Below are experts of layer 8 (counted from 0) of a mixture-of-experts language model. Rows are named router (the router's row for the expert) and show model dimensions 480-639. Each number is 128 + 24 x the weight over its row's rms, rounded and kept within 0 to 255. Numbers have three digits each.
After each expert's rows: a language model's description of what the expert responds to. This comes from a sample of Wikipedia text that the model never trained on.

# expert 12
router:116141115164123183113161119111130142161186119143108082111142127120121140140179137120151102119132101114127149113113126142132115107142133104090084153133099170137113138148127112151129126125098143110157112123125136061089104164115099112108114159124112123144135134099105126105124134124158153121106142153122109096141169161111117129136155125148122113087103110167131171149103136117154170088096132147154143131134133126115165140105175138152123109130154130096118072152159086099142115131107107
What it handles: Acronym letters, institutions

# expert 19
router:158140147139128117123117121119095093121154117123097169178119119116147146081081137120151130119136138134137139118129176100098107152125091098124065174148098129117077161130126126181142119152130144137146103123081087170121130151103126108156133167156148124116136128117099133126123093150109114166184190125146180156061115088150118128124133114085131089097180124141140114118121135118125135141148125132163107120131146101130136143112124136118089122127106126142120126117140153124124144169109142
What it handles: Sports biography terms

# expert 7
router:109141147121125168150118103120102137133093129097137136159134132135107135145151154124175162126114135139182130112135079173162095114112110120141169116143093137079167140135154167105157113110158129129100148115124129119204104103091154130114170102086123130157125107111125101107113122154129103129121102168140118119091117111102133147105157149138179116075152151159126108134195131130100162138102144095128162173173086107083115132150084096105135110106124097145118172113104155129127165194097089
What it handles: Table cell separators

# expert 45
router:119128140130114176134128135082108099129116096102163123102124153122125125113128118157094131141144144121139128178121096128105091086141172088165124141149126121162092125120129084141125152149162109154156117145092099121103151169127103105111115117088115120131135145174137102058150106127147117142133074152160108092105128152085099139129152155147172139117112158104156157165162120132133144104122173106133108135149085123111096085111098125137168147132111096117168088126118178104122121104143137
What it handles: Opening parentheses

# expert 49
router:126113111084144156110123183162122159121109157111154110135083129089108082171113127129111115142137153170194173135130120136141106139117155138140112108174127132118140074082139100076138100100130134154106187106152122101123135100142135123163135114094136112121148142149085077126113174118095132069133176128105125148137107122111141091136174103114087145123115140079123116162143097135139093150161142144145130153150106168156112102168072113150099134180133134134112131167082169142144119123132105
What it handles: Infobox field labels

# expert 30
router:118126136141094141110077124138120102119140176096144129133140104156114076118126125158085125139090156163137107094143106138121112106145151112096139097169105106154149079161140156097066145114127073082157136073091146078129103141186143132133149140125105119128120181117171129111130113136166133087166144134090149136110136158152107162111129131133178085101123069087114123128133151123102164106117098118133148127133112104164082130120139140143181111165130157129162154071135127092144117096142156
What it handles: Hyphens in names, dates

# expert 29
router:121103120146137089114088115135158148109122173120127134144147126122101112116106097138120165112137083129157109110117116147144113162107112198113154121105157123111144136122142097182159107138093114118134149106124101133153136132135168097105109137126115115163099070172086121175117119128121136109107162159106140149108102090143146141116124107139103152112112166136138083139117112119113142129159108132107095112128144140168129114166093126117163072104122128170127116128083161125114109128153098
What it handles: Coordinating conjunctions

# expert 37
router:116129098102099092158077194112098132131091125149129131129088132116161097166149105136124187090124144121098120138170122172126141123157132165110177152139136123148152139097109145137107099134167137126155154134133146173151145076096130124140121103161159131125128117136176147153139121113115117128175146157101164136153098166126120121108127104122138089143137124065104091073106112085127109153109107088154084130128141124139109137143078157182082133148107138112132108098110123126144092167151163
What it handles: Creative-work attribution

# expert 5
router:110148134097153191140124129144165125122154088137106145146111149124129153149116105136166083119169120147194122125098133073128138145116140124147086103152141141134129090151125120123196155135095123144115142081102128112091153153153069104105169128107112184090142147142145110119136153134121139137113129095119129136145128098096116125115081144117147108128091122090155162158167122149126107146137139098129127116129097130122132148135109128151111149151114117143153169146160122170119144119106108
What it handles: Surname and place endings

# expert 27
router:167136144103139210130123062132110116144152121119116149155097090162139183103078129113130088110142130134118133138162149163126111114123092120116110139138123135119102149178119144121105144117110086131130102109163167134126137150136104166109107133164123095099111116141123132145146170149111063167114112095150168137077125094146099150100156142102123117107151130153141152150137108132109137162131128126168107105093120139067137106072140140128117138180131148150164128130178100167104164162114135
What it handles: Sports and institution names

# expert 8
router:134104143160132139174164145125103146124135133118132123122135122110143118134125132127134067155170158077135162151105119151150115088142122130128096131139112139155123115123123127090135106122126114119135083132149154147139121118161070147123106128122104143142119105146124128120145087131138145135089130159133129145168139134113120121153151137086180116114119133157141155164141105155115117135130132176117140109201122077154158141136136089082111140095127122096103157146140134112098157124143081
What it handles: Table headers, coordinate separators

# expert 14
router:107134065137124104145144110144078117133136109124099107088119165111148114154138117119103126124121127136139117119126077141132100095131119168107153089138097136093134107094122125100093160116153128118139104133153144129148102126135130116090119083135129114138117108122119124117150088043104153158131142150173126128176108156131123080120111115156124125123114106143119135108149188104120121126129145091087122092156156091118129130145093182140141132152098088081157129115087103075130120113145138
What it handles: Infobox colons, line breaks

# expert 31
router:128119135086110080128135113129151195148116176137171144147149114098150168097152157135086121110157118126175107094112125117106132085104133188131173123098166111108152068069140154161135137142136162141107194158148122154142124134112169108136144118158115130135089115065150162145133123121130145123153158108127110143135105116134118084100144088141091135112135162132125091103090170109125130126144115138100143127169102175161145133140102126135080107116117088140132077127121132137135100123135103
What it handles: Prepositions after verbs

# expert 50
router:110139102151145155131139160121169100087181100109163143114086133148143161161149113126121100142151116130136123120098125133102119108134129109118104132144120143171105122149149091116159122130085118132111131123124156083099186169140108118090139126124146170123165181154096093090135130120129165142095109097099100119129152098103165151143116164124164152141114136099110158155120135146097114159119132125127149155109042092065172131118191145192162156134141149122145159127106120151134179118149115
What it handles: Western surname fragments

# expert 23
router:147130106122135081125116141152141146148079133121143105087119061120093157140106127122132102152163164112138077156169134149143142130107140145143176146131120085106121110108115121138142109152162139111075156135078158123121126089124141107104102100178147167145155110118149121171097098121113168147123101099154131164134093095123105149163104104139153090142161138181150109127137094111164159114122142127118145157153104150176129154122141128109112163121109128126130136086110146095153138113103102
What it handles: Auxiliaries and verb forms

# expert 56
router:109144122098134145124063125128136113102136097124110125113107140112092141133118102116154078112131113123149143164127131102115174123096108106098103116090112143150151100162144111123150110162139121195130090129130099130143133128121092127145166122113103154120106087130142111148087148133111130119148160137128122126182101130111109155113122092127085117157107142120175156121106132150136138134146120094122108106151125135097148145118168097156133125113124092105148129132130115127087118123143097
What it handles: World War, Germanic pieces

# expert 41
router:122134136100113128141162134050124128139117135142138147149135109105105113125138095118117166151151117132148144142158171121150107115109091098130089137150121116098133100076115141145098154129137102139112119111098164115127151140146140156120123076105126153099086186128091117164126164182100197137112106149134115115162162137108121133098140170141104103114106089081137118151145144127111137154114144137150116095139098157094134117120095167084183125101118137149143155102111161102165161155104181
What it handles: Sports results and dates

# expert 15
router:174112135161145157150179141146141155126148149139146172094147121139122106102155112108140126141139128126155152101099105121116114148100109127086109139157138153163090116175156098161132132152084147165106156061130118110079091159117138156115150127117130125146139116145137082059086139125104128131075169139085129121105154134109112154149139188162160135118165083153121159137084090122115108103116105110135127127165106092102132135135167099109176144175110160129147094134169137136103142125110116
What it handles: Non-Latin bytes, name heads

# expert 42
router:137136133165119110151165134142128138167096128092114147175121149159115145165144130151123115109137119140128191134138131152137100142174104126133142146086171115127120123149161146100106153118149186150138131134112132174099137086157103130107143125150123102113154121130124118138141131138146138125130127117102134116135085177108101138105173114151150141133097153118110120127101129131124135121152093152123114140123144109125128157112080096108150125139150145105092134106114149152097103164114128
What it handles: Ancient history, centuries

# expert 48
router:103140128142160172107151119104150116106125139109153152156150150139160141142148123142106150146116076139118135112102116124110096086142146139168145107109169113135124144125124159136130122131122126123133137137134106065128126157107147127115147126109110109090109150155118129103156126148123143143119128143098107127117084105129145146158149082157122181163165126162168100104103146121111155178138120135071134145146085127095130098127094111109125140107122132142096121115126151128155121136121102
What it handles: List and heading markup

# expert 55
router:146109137144168201126100135108135097119155119144092103109161170139172129182095094084160129112161084099112132111124171106113159135137107155124088143111065143161141122167144106095131101136087154161127119149149129069144109134128087158128145156139139144139123074133118118113111123119143160110113180147121099174129122149118112113154130103130143149164089105150142155131108130137145106128125120123130150156128105155115126118108206139122108139144130149117104071150152063145118128137123144
What it handles: Title and name words

# expert 3
router:145117141121141158114130118100166137105134125142118110130148096123121156112114111122167145165139119142151139129106156097088124141139123106113080120158139131192120125182168124121126134122091098098146125133109131042109150199160094121120097116100126108108134148128111107073131182159108137127115153093110100127108167103114159142147124185147149149136111085123131161116161111126102145155135158152128124164129087134092167113134159121105183140122116141093137106097130135111131141085103151
What it handles: Name-internal word pieces

# expert 44
router:110123168114118113140105073141183106150169072136132082130076134147104182101145141124114131141140130110108111099130137052153153152127141148109136147137128154142125116124118127156138109157092164091161117134123072151141157132169119178170112100104126122123160128120101152135136130107115132121123101151135142122142118157116133111160120162125130147150130136146077143097168142119146100171120111141097170188099167106139132122127138103126132128129122138119119132111141131089117110103141134
What it handles: Common-noun word pieces

# expert 43
router:148124112141118162115165154122105165120101097088100128140127192116110123168124159098134138151126128144104132134125107135122136125143145101127137118107157136084104129126147133101107159125158166111120108077126144123158117120111116115107092100150164127108088131154118136093121109153115116134125128145094124116151105143144162097106170127174135103113078149124155155100154124123123118101113160125147136116140155064151134191112160102115149123119108117166100139119103123154157104098133176
What it handles: Number fragments and units

# expert 16
router:139127137102088110130150135158089149093144111116109137100149152130169131099124123093109123145125142074129132149137113144154122138153139115106159097127143108112113151135122110111117121098138158159106109103090141108128149141124130093063140100132125122096120141120133158041128126126131121165165044141135090148109118099157121121120117180180169126100077119135165134120166131162079125088094196125183124129123117116111147171141134112108134114159105122106144155180141149120121112086175171
What it handles: Numbers in tables

# expert 35
router:107114169130118147120075113137134099115121173100075127123129183149105139154179121147115098130131131158160150139131148071119156136124120117177158108155127079154132111159107114063137121096124141068137131115131091082125109133105117159115109146102120151112121137134155109128159162114129132066117140108143116108153135112161148144111117104120155123181111096097118130101095100152120181143121137111112125103129095133087090111077140129112086174120159113149135171120150162119148142123124131
What it handles: Definition copulas, accented letters

# expert 60
router:171097131133127159127078151112133106090141124179125135154141104146150143157090131053158138094131125121105096088140161134124165141142121132135144128133090124140149118140130118105119168130096131119110114103147130118093112127141101174133127121117175156128114094106099102127098107098134133128126122134091125114129101174112134112142105120082112104167117132118128118123150123138131150099140103112140109131092163153122121140137206183116129149157107143113134156126100111165130148125126152
What it handles: Titles of works

# expert 36
router:113094137100125148122155097138153164120129149121166125122117170138144099116124114147096109115122133099126096141147115143116090116117154148140158097166154103100125092086170155176100118103131156142151143082170142128138072066164141124133180096101132115125098118135108142135117156129120120109141152167127118095116128106118123140119165085140110168071156127146138091122092085112132137142134094122112127139104146148130142119119081105130135108135141104176137122128127150150139125093122072
What it handles: Locations and routes

# expert 20
router:134070107138118134110137153092080132182107137123150114126090132095160136083148106123122112135090142136165099097140137148154137134158127153158136148187120123111126165120113129123100116118138148153111121144148146113164153117162138140134119136132145129136156129172102101092128089146149112155139120144143137156105122095118138130126099174091164103105148098100193110079207138123119118120103132123148115131140115128135122110144131135146152115102142172113153185148089126130101183142149109
What it handles: Table cell separators

# expert 13
router:131099146160120150132138094136137111135122122154123152129154137159119151085113127123092081095144121115144108135137131076141110099127134125100131100130158138144120174080134135140153142121152133138171110096171168141145117092155150175156122156139106125141060112097180093096138110158124121150137124120124125106137126135145137113155138119158130116144147095097081119124056108124110124105122087100138107132159154154082126128120126161122123075137096155115156082082158113097112108118121098
What it handles: Law and legislation terms

# expert 59
router:150131124133117187143131102134178149127157113095137169154133096187113111134066136127082135141151144107156124093133148109125121119130134145131119134148125136136135067160119110120127148095159132131111183118108144140079124136086114102142146118112147101133142128098167135104136184090116115142139084101123153089116145104184167142122139174127133164111092120104125149167136147105099088165136109155130143109120113116082165151135118161130145137119084142155162178152161160155111115128133126
What it handles: Short name and prefix words

# expert 62
router:127121147130137116095145130145150156111150115164120104057119175096137127114134148081133130116119157116087119108133140135109160122097128094088126126154093131112128119097157150128154083140057124142136090102155146110131122146152062137099122106105131137130103141116096131125130110146123141133097103117152101148133172125126139108116124094152101132111122105152145137094101151143145109106169147144136138151114157152119134130088131118149099118102147113172116094175086098128135093134150099
What it handles: Physical and nature nouns

# expert 32
router:132130106098127082165095130127139139139150129168107106117130097093138098168130147102118165087138144144120148161095108138105126144123124130106165125091113115126151125086121130155159107158132165127118152153103124165172105131124144136132098133111158116138154105098133183153145087070156119153130125101139114180086096116127096131127086113108145162130136161127123095118114132104138089168126129093114110136133130125158106164131058086146059121111130130154119145101125115116137123114186114
What it handles: Possessives and determiners

# expert 17
router:175093137112143166140137114120131129143084121114111154138138179139124128150116133130113080133123111124113139122153151160107126143111118107145120191072126123134123120141139141154093083165117146140084129105130129110132110140160099119164162119146116141127120155134112141145145122109150135133089126091134118162151090143139116128133139094113132119154128132147126166140116165164162080075100102184166121116117145126127119112092166156073117121109132100155082100168126138131110114168131145
What it handles: Directions and ordinals

# expert 0
router:117120113134164078134148138159161091106126129174159088115119090104139113119099122155103120136145125096067108125074110152148135153155141151119156141149153089085130141058088102154148128150129118106111172158129107148129173110072119162155118158141145138133147138112130181129119127108135101117113143083125113129132099140109116152153081109110132120127111147126119095126120146128127141138151115136105127164096169119154106135156089135128125101126173137125112147114132106142114116136080078
What it handles: Reported speech verbs

# expert 25
router:114112152133115124088092109107096112145083140112147117150115105157134158129142162114090133100121162136103128131130089161103122107126151110156138156110125113119158154123122089158101173162189098150145085151107131135117140139085149166149128157115101138154130130112163117103097105114110090102137091154114132105154161153111093148115163126125137121137141144108136124126127130139159175095128127134122121124133163124125112106124154145127176102115147139105155093122114129128108071144125111
What it handles: Opening brackets and quotes

# expert 18
router:138107121149149189120116133118158156118125118162099164149123129116180138127126111129138177113122163158119142132101104142101101154121139158133123122100139152080136139104120136082122115121126114109108135109122118088117118137132174112099153092130131102128147159151131149098079142133122117098110190177097143133133125145110117100107172118148139094121111131149118114132154164110098132113100197117114138127119128124121079128140155111139146087166153113111091101114122135143153135116141152
What it handles: Sentence-final periods

# expert 10
router:129119111087143176101149115108111111150077166082161115154148111122145091109122126118105170120109130098119139177124076133127128094140109131139158118144130120119117123137124151097111153131154105134155142175128081118173124108098170098137133124151104126145122138115115117134162085145139131138130081131168106136128111143153117084102106108143098149113131157129162133159172167134101149180144098114104119122151148129072122125157087122115100132135165125148175166132103184124133165091102103
What it handles: Table and list separators

# expert 2
router:113143137125114129128131125127165086165182115148131122171107152129106117144104125150169107153122109153106149108123134104119179098125093104109102133130125170172151100161120139096130110120039127108140136106119120131111119152189153110170105117118110152149166156136159127167104150156116128085115088115113168109116137111098113183127140160141154134157065085097136099121147139158162130155135124120144189147106145106181184161133189116134179182127109141139129167103111134086137146138135111
What it handles: Non-European name fragments

# expert 33
router:125135142147095097112108104145097106140123145210135183146103174151142087153122148117104079124147116151112145137118129050125130130125126150150067124098130160145129126146143097123149108137133153100126102121154105140115140090175125119132099156121126183135139145129108118121095169110131172113091154119161121135134135162135150081124074117114130117142112169137135154108096082176163142123114099092127115124099135122137157118108170144112109150137145142089126142165139091104109138176135112
What it handles: Titles and French fragments

# expert 34
router:138129158101104161131126121142088120108066148140115137092127126133185120085149109105149149118077135106124127162151168133122136102151108138116085152127105139173145118153112148106128138156127145141138127132155151107140105089147145118134117144144131131155156110093145081127170079128137125132153123126127122143159115125164130092155115151124084113161142120145100168116119137123133134090119161125135131080146115163128101089119146126133110165165176133093139087134186119127122186175133131
What it handles: Line breaks and headings

# expert 58
router:125137168083109110145134088183147132115097125113134124146123094104108126080110130161097156131137132143124148115155151149118177150115110153157112103137147137131116153136094123095168098175122115142165167137159135184125142067107157127147123080120127113142149102112135124177098123162097147102130143103153140090150178125131086096120122074127090113139138140145095144125128121100095121127093158159076137100163147165138104136147126147117141094136132139114080104119143165107130130144092149
What it handles: Clause linkers, line starts

# expert 63
router:128134159123152086132091122157186112108114133132078095111155098108123134102147143153062168147096123105146099123120130145127155161117133113117179118134172134109132170105105135148196098136098133104151142123137149158153159106090154084152088121131123140151131107109153124156111153114096085140141163113119117106173115114156143150109094098107096130111144122111102113122114169146083155115118113123097145127088158187121122125120087101141150117120114144129128105094123132141130084101085139
What it handles: Clause links and verbs

# expert 6
router:103146130130102204134163169111099137141126142154114118133115162117147121131125125126117122154051160136145193125143127154124085124162113124143090148150116164138118130106128134137141142123122138146111159103134118117126119149123121075112133100161112126120134156152153155139157117147134103113106166156137127130103143094106162091100132138130136152142098122138136174131154138095092146098148153139117130151145136133132114115157095132114115097134161149090130135161116116120142140144108143
What it handles: Line breaks, list endings

# expert 39
router:078161154140137136164150063167108131115168132109084110079151167119151133099131125131125119160064103133148116141128136127130088117102120093125151068128122132100135142082146145140104131107150123131125093137154144118132118127126118153123135100095119152125105147105141099101123147159097128157118095152150140107162146147106136149141142125128128166084123090180137173139150140151087127082134168116162145081110141116117145167113080098130185102127144141159099110122161125143168110128104107
What it handles: Table and header breaks

# expert 52
router:123142133123112157144129122132115143139150147108095147148149141115081142154140125155125152146092105112134100082122136167098143101118117136108149064152135118121145128142130150114083113081162161153138101095148121152130128120110117140172118155117120130144116107166133112113136156107100117144143082127119115140156161167132137123102120140151140127071081133088149188126162133218122134134106089096128118113129155108127132147146114111113172132112148158095135134140156144068125146111124134
What it handles: Motorsport results tables

# expert 22
router:160079096170111088134121127151099131092152123130137103096164113126149120102105119128130128144173141142149102128111170112158151124121168142130164159128131111135129155140117105092163136153150126167112112175157134149111071164119082141170150135129108113109122135166111101085111106130152105144101091101107140106157139120113130146145121146153144104130112121128119153123117110118130078097109138142140147111113114129152142130109135123098141143091155133163089092159089099124092142115130111
What it handles: Word-start pieces, table headers

# expert 51
router:162156117115105072098089123117122115143091134125113163149125107109111149088103137110124174094114148120081126100130122122143155112125122162134124166121093167119132146111133116170137107147120106095098080133091148130125136140094116128156186118170099138134145110121145147117107113162145129154133151133110181155120165140153136116132104111083109083148202128149115108087178128137153099107109125127116100112076163165157092137128180172132118153135140118138151087096138085141127109174096153
What it handles: Life and career nouns

# expert 54
router:092133164119146111131140112090139134138155175143115153155132125093095102099087176179145099161152166170096148140145119135095130154118086128110115170124112136156104148150130094157101148138135124133156143143134152089141148158165123120151141103127175144111111199118111133101142174190112139131141109100143131118108184089125136129117146176141107102137105131101113153139148128112168126128152187152135122101163097157145164106126124146132171141086083109130112153110132169107104154169132161
What it handles: Foreign name fragments

# expert 46
router:138118102143123088146126154156131175131120117130116099158129075133115144119134144085142129134160137102146146137097127158159165140100151095101132111121136137098115110126114133162140166127110155154126131105129174176150136099118115098078109108176167146124153179130136164191149126124101091127167118087102144174148119105135159139141130121128095101133133136176122122136123089119109157116129134136181136109115136139182139124134154136134089151141131097126107086096140128106167121167123142
What it handles: Quantifiers and University

# expert 57
router:132136126133113160117126082116143108108128092124139148154091147167122105136118111123146077117128141129166141121119150073134114129133151135140137081159142158143126105178096126101182115129082161133105128122117117079105161145142119092086125150138141121111120121124151130129127148132148130137079136144107098101119132102108131144146119191159140175187122121104163147125161115142152134135118188124161141136112158093116130157143188136152136189117158106131141151128119153146077104107135130
What it handles: Place and surname endings

# expert 47
router:105119091125155119116125140129102135100148160087135143138150163146142119140162113162122160098116133138106103172107082094130117158120154128120169112109158087086134146099113185120097129125125113126156109127111091110128148112083172077092116116139146119141107146120120139068111113111130158133111122129119118131135113109120148104126175100157099161137152138125120105109102188129123168132110099114086113142106117125110096145059092127154184079104153093154140159101122142153146137113120139
What it handles: Clause-ending punctuation

# expert 24
router:134145117126164182108104112109109119142132153166108135127153134170114105171145156128113139092102133132086101111112145144161114115118147134131136150093177092102127168094100172160142101149118151137118153143119102153146105149144123151152127129143131125109105096148117181155143093132112114170129115111101142140090080118163132120134174099101090123115162126176151123120098139149142165130177075167152116163135081133148124122113119096122093104134107089158135138121130127156140117097117157
What it handles: Definite article "the"

# expert 53
router:124142112135145101150122160103137145157093125151083105115122122153100166139107160139136170092144124091123137125167107097148189135162153127131157140110139102105122115117094088131124133139133135137094114151135128163121108117110110139116105161146148156119116099138140128138136113130138093104174117102118146165097118113146116118110108122086100157131097113155123144177165106107137151150138081158167112155163125124137121121125127179104075131125094111141128173164138135119151160125121194
What it handles: Articles and determiners

# expert 9
router:149123091121097134106146150115126118153091165075153127158153130140076114156149154158129129123082143162123148097106081157145137151130124130165114156182146144156129138123126112143143136125137112161123112143140106140120114091114151137146100133126142107181116096135130097116135141166121114101150126141166167147117122137145120079124138051104102126141129121126129135082159123125171138132129124117124119086098096115162160098095127115114157110126130124119128098123128137109099135118162146
What it handles: Parenthetical aside openers

# expert 11
router:081119128101102137131115157159077085121093127121098150147128131154178128176165138117118147138112104163114098094146134125139118142166138141123150169141090113132189118113131161128077091116160119131071138117126139088136122126125086111131074151128130164125154106116126062109126155108120083119131127164099156137122113128139146129093140095151141112134140109135161121092111140107169108106118113084138090092109154100126096142139118151145154090118125152110128170076119116133156126182111140
What it handles: Film and episode tables

# expert 4
router:147102100153145121145110120090133171116140139141119138155123113150121098122107129187111114129090082145159132115117146130142145134105153161182125121114193097141113134132141119123130161118127130164137139156121098161110125126138175097096184112098139123093117129157109114143133190155161124130134120126115114090123123120138153178136156116105155146141153153106126115135131111101127092156138122108146095113112140118129121112121101125127117093129139145127110133111100131145083125113158114
What it handles: Birth and death details

# expert 21
router:117112108120146203130159147096104127128095145117135167117086123143149149111129127135177128147177102109099119134123128088112084113149128112136063106111117105121174096171151150110126130094116178133127163151104115102134113162130101156108136163124137112102134143152156120161149104117134129097117139172099123106108150155142145151131170089112125137097158114159151131140128090087141138120123093103122122175132112122120148121109111105104184156160117135121160157132148136135128141097116150
What it handles: Infobox line dashes

# expert 28
router:080131092113170149120159136147102126109122117140143159150089189108143088152136105132174151119098161192127146142099130137144129133154103116101096123124116159166123101124115135098143144140080143124139080101080104093114143130138165077115127078159115128132145145103099112126146155142154144122064152115134137157102156117122129121131101126159112139150114185080117118132147129124163133110096191107151158145088118168169133162120111094143150141168171123148140140124106090157120136151137119
What it handles: Word endings, descriptor nouns